config.yaml
hidden_size: 160
experts_per_token: 1
head_dim: 32
norm: "rmsnorm"
learning_rate: 0.00266
beta1: 0.95
batch_tokens: 65536
Below are experts of layer 4 (counted from 0) of a mixture-of-experts language model. Rows are named up (a neuron's input weights, with its number) and show model dimensions 0-159. Each number is 500 + 40 x the weight over its row's rms, rounded and kept within 0 to 999. Numbers have three digits each.
Before each expert's rows: a language model's description of what the expert responds to. This comes from a sample of Wikipedia text that the model never trained on.

# expert 3
Description: Years, plurals, suffixes
up9:422543511547491484491497500517453574565521545495517474497504517628474513427467520550529443478498448531499566509507541474440514567521533538481580511479420480524450504444526542447488585527526512524529538477525529556567550476472544505509512466555556417477508575547521593504511494574529492506453507537493409481438575530578476522519515556484531548414518487516537482549506490503546493513443535472510538548494516522526553490489485482531518505539540552544482509490522545491520478529428494

# expert 11
Description: Capital word starts
up0:484430488537496488569438537502462521545543450463473509481557542456440471458490435556575503536524508454503500451478511494461516470504508596450541440464502537478403492514472548475519507481392473487555575461555496538495525475494482510521527475447488540514499544464501515546474489536543508519412471545580541520484511416476503546435407612543490499476478503527521503491505447503492479482522524495490402476450500440521463470513511509554523526435556559529493507435513540564515546509511463

# expert 1
Description: Word-final pieces, nouns
up9:434505513539518551579481528498528521545486514537549513415474515522524440447469475566486482458502484512450478549515573492531515558536565509546513474508500404545426533527473461480469540462425464512492428477482509524546529455511552533419521556501537460496440504543443509542515468483506595484487487516514542497427517522597484530450502556511499496448592557547498598577523435547481491521533551455528471512518460489512519425465476521475575509516476483505470491546493534568480507463524499

# expert 12
Description: Mid-word stems and nouns
up9:466526490523512511528466478509486545539473488579497548502506496522503492457550475508498457462451497514452499461474510537511457638492544482590600471581466470475454563475501446457494572524461541539544520500529501485564486531477509471513495548498546504524485550561455537567536457473533519604447542532508460411486533517617503491467501577531491523529495521554450521596485516551505539496545498494500538459538524523520495522574518512521564501541490517530496533568562516503470429523456480

# expert 0
Description: Plural and noun endings
up0:485494542456497601582431572547506526535490477458524502488478537519444526444515480533451491576571409482508515440523504436504482522489541559466579444507522504480479513544484487450598482482468589491568557496509450554524479557552382475513463485456518518508473483523527511512496511524467494456468494503521454559479484550506470502491495565538483522446486502563526525455455493566493526580514528466501484507515545438560479478564505433454501459497567498503459449504512497568493522566546526

# expert 4
Description: Heading and clause openers
up14:507497489467472496558472529500549464487537562517484461448471440492458526517536518495538549435496457498481524458483481430482546531518432514506431504453515445514467537525549483516522509457506433512488485444521493583488441439502457542477481532480557552485464511483421510524523533547467600556480516445532508518436548459526473518530485503498493426407482532585514605449517508529491495429505521474477463498491480346476489522504496512532570472488456458503566549535508489554540522586513496

# expert 8
Description: Line ends and sport terms
up23:435435474536520547557474500427450493503474470471526522442447525462449519460512469411561534508454449545462488460456548555473561511493530479504522466471570419513499527561506570535567500509400420480531519439542518471505393533499545545496532503508529544476480535516462527448517491441577490487515433514453530442491530459526498485492515530475514495488535559455512509516545522479511479494527444609553449496415549572503500530486475463485480460545491471526500512468500462473492458441435508

# expert 9
Description: Hyphens, list dashes, the
up14:487532482438490402536506515528544399527540523494490492493512530515514529470522480611483556498536490505445523555550485436473537494532479496458486473416505486495393548587555531472504510480505527496496469484440473490462554472479434494528506464485539472461478500453467510529452533519491506499538497434523504479413479545520494573629540510563509499432521545572509532439489476507548557493550509543479412576486416438498471480477470514487532512496434486494482482485468547531543540502513548

# expert 5
Description: Sentence-start pronouns, determiners
up9:403557503542488506521470503525527560589567506556466503520500460502448491445505503483486465502501472506456509489533551433483484538536542531515552513484436456498438527472472449449463580462518498535582480490516495554607525532494511473451518485494547497502515518548434487532601483521533496514476509569434446516501560482527454593491500558504488472446482471521513567550532504503538524486432498483480549462557547501555550539530493463552513487522506530478465507523571591472482410509438429

# expert 15
Description: Function words, name openers
up0:496462502545591501518482525522456537511467433409509535380564547536483487451486492559518512540557543485460497516509468474469527561497583568446519442406543463528437527481476493432467496476507478506507546489539518534518514495491457538430523488483498578531552472480493535484470529521446554537406461495527520496450579518536535473478488503475534496412500502525519559522488476487451474492500507406496455529494534462444464506495485455479630506495440558530516513472564496500502501558499522

# expert 10
Description: Word-internal syllables
up0:464487425482512517493460513534467593532493509436415459479509547524447518475461462425511537558568514446524515510490508536492504512512483531497464528476466492499501557498481528465488517500501442498503570523506490487464419540524445508512492489464466573479475489529532533509421502510508585517444526478501462463501523583543588546485435457472559568450438494518479622463473517572574543512540597535468446426500510460555509509525507516473557546446504471488470500494553545512565499456461534

# expert 6
Description: Personal names and table bars
up9:477565425484539517540504498480497473536490517593491564504539538510484490412529522557479513456501448497470479462506498486459478631563555508503564479531473457442469546471425468468478518518494522571512498525517505560551442512459516480442513486518597485541439501584461529534550428516553550529478489519504492438424511545570479505479462541432528482486519525496494470586509493516507488489450499494541483531547479461527557537553549492553577474562523519529476523500540562523545439538459488

# expert 14
Description: Articles and prepositions after verbs
up9:474491485451587475501525489458493570539471487595495558514512515542512523410466510526564512467436479530395483492543505512536512600526581486485561509497466445480480540499523448563511567556543498560523491516469518478628471505483542455489484489515543515493466539540464515489545514535587482534438442451460469465498464514550507472458499506523512462492517530511461489575508462477474469509481467436447524506492475475526515477523500466551580475552463521517462532552577500482534474525385507

# expert 7
Description: Name-building capitalized words
up9:444522494515503497481541475548484551488530548515464526435529579544517513422444540550596459527491475475456520480550528520494495600481533453544572485482439482532476554449501518465485567502526424546506527446441549554564542461475562474523534457470506463502499601549481579521495460566507517557484518546490489414496552509588472523481521519488555499486550518536523529557472528493504510472476524465506553440528531539495490442485483465513507606547497521481440467530558543483521499525512447

# expert 2
Description: Coordinators and odd fragments
up43:566505503467507559518481496508525538561519539501541513475442493523419515467517560388500498495474482497506520464482459500487569579523473483452542483563438436466449546463508423481458599511567526445542509481482512502544525539458556433468505529520512515506526505538501467571603461571515514591455456534494498503511504518488473576526491569474510559503459465473485531526526594575467480398462519529534531519536464510481459557481515494527528532536507539484489544512505565512465442513457520

# expert 13
Description: The word of
up0:457525505494512503569485526449464498525453485514547550446524516560480571456518439502456453584549494463560460392486485440472538480499574513489510480443546403455508557492474451466548470501593455545562530536493443565553509486551458480437511454484491546503459521500511488530531536482495483560425469449519450493422551493514473466445538538525470511473497488452532512448462480495495490626558563512471470500450524541533487471519517473541454472508472554536566524458477502517494527526512526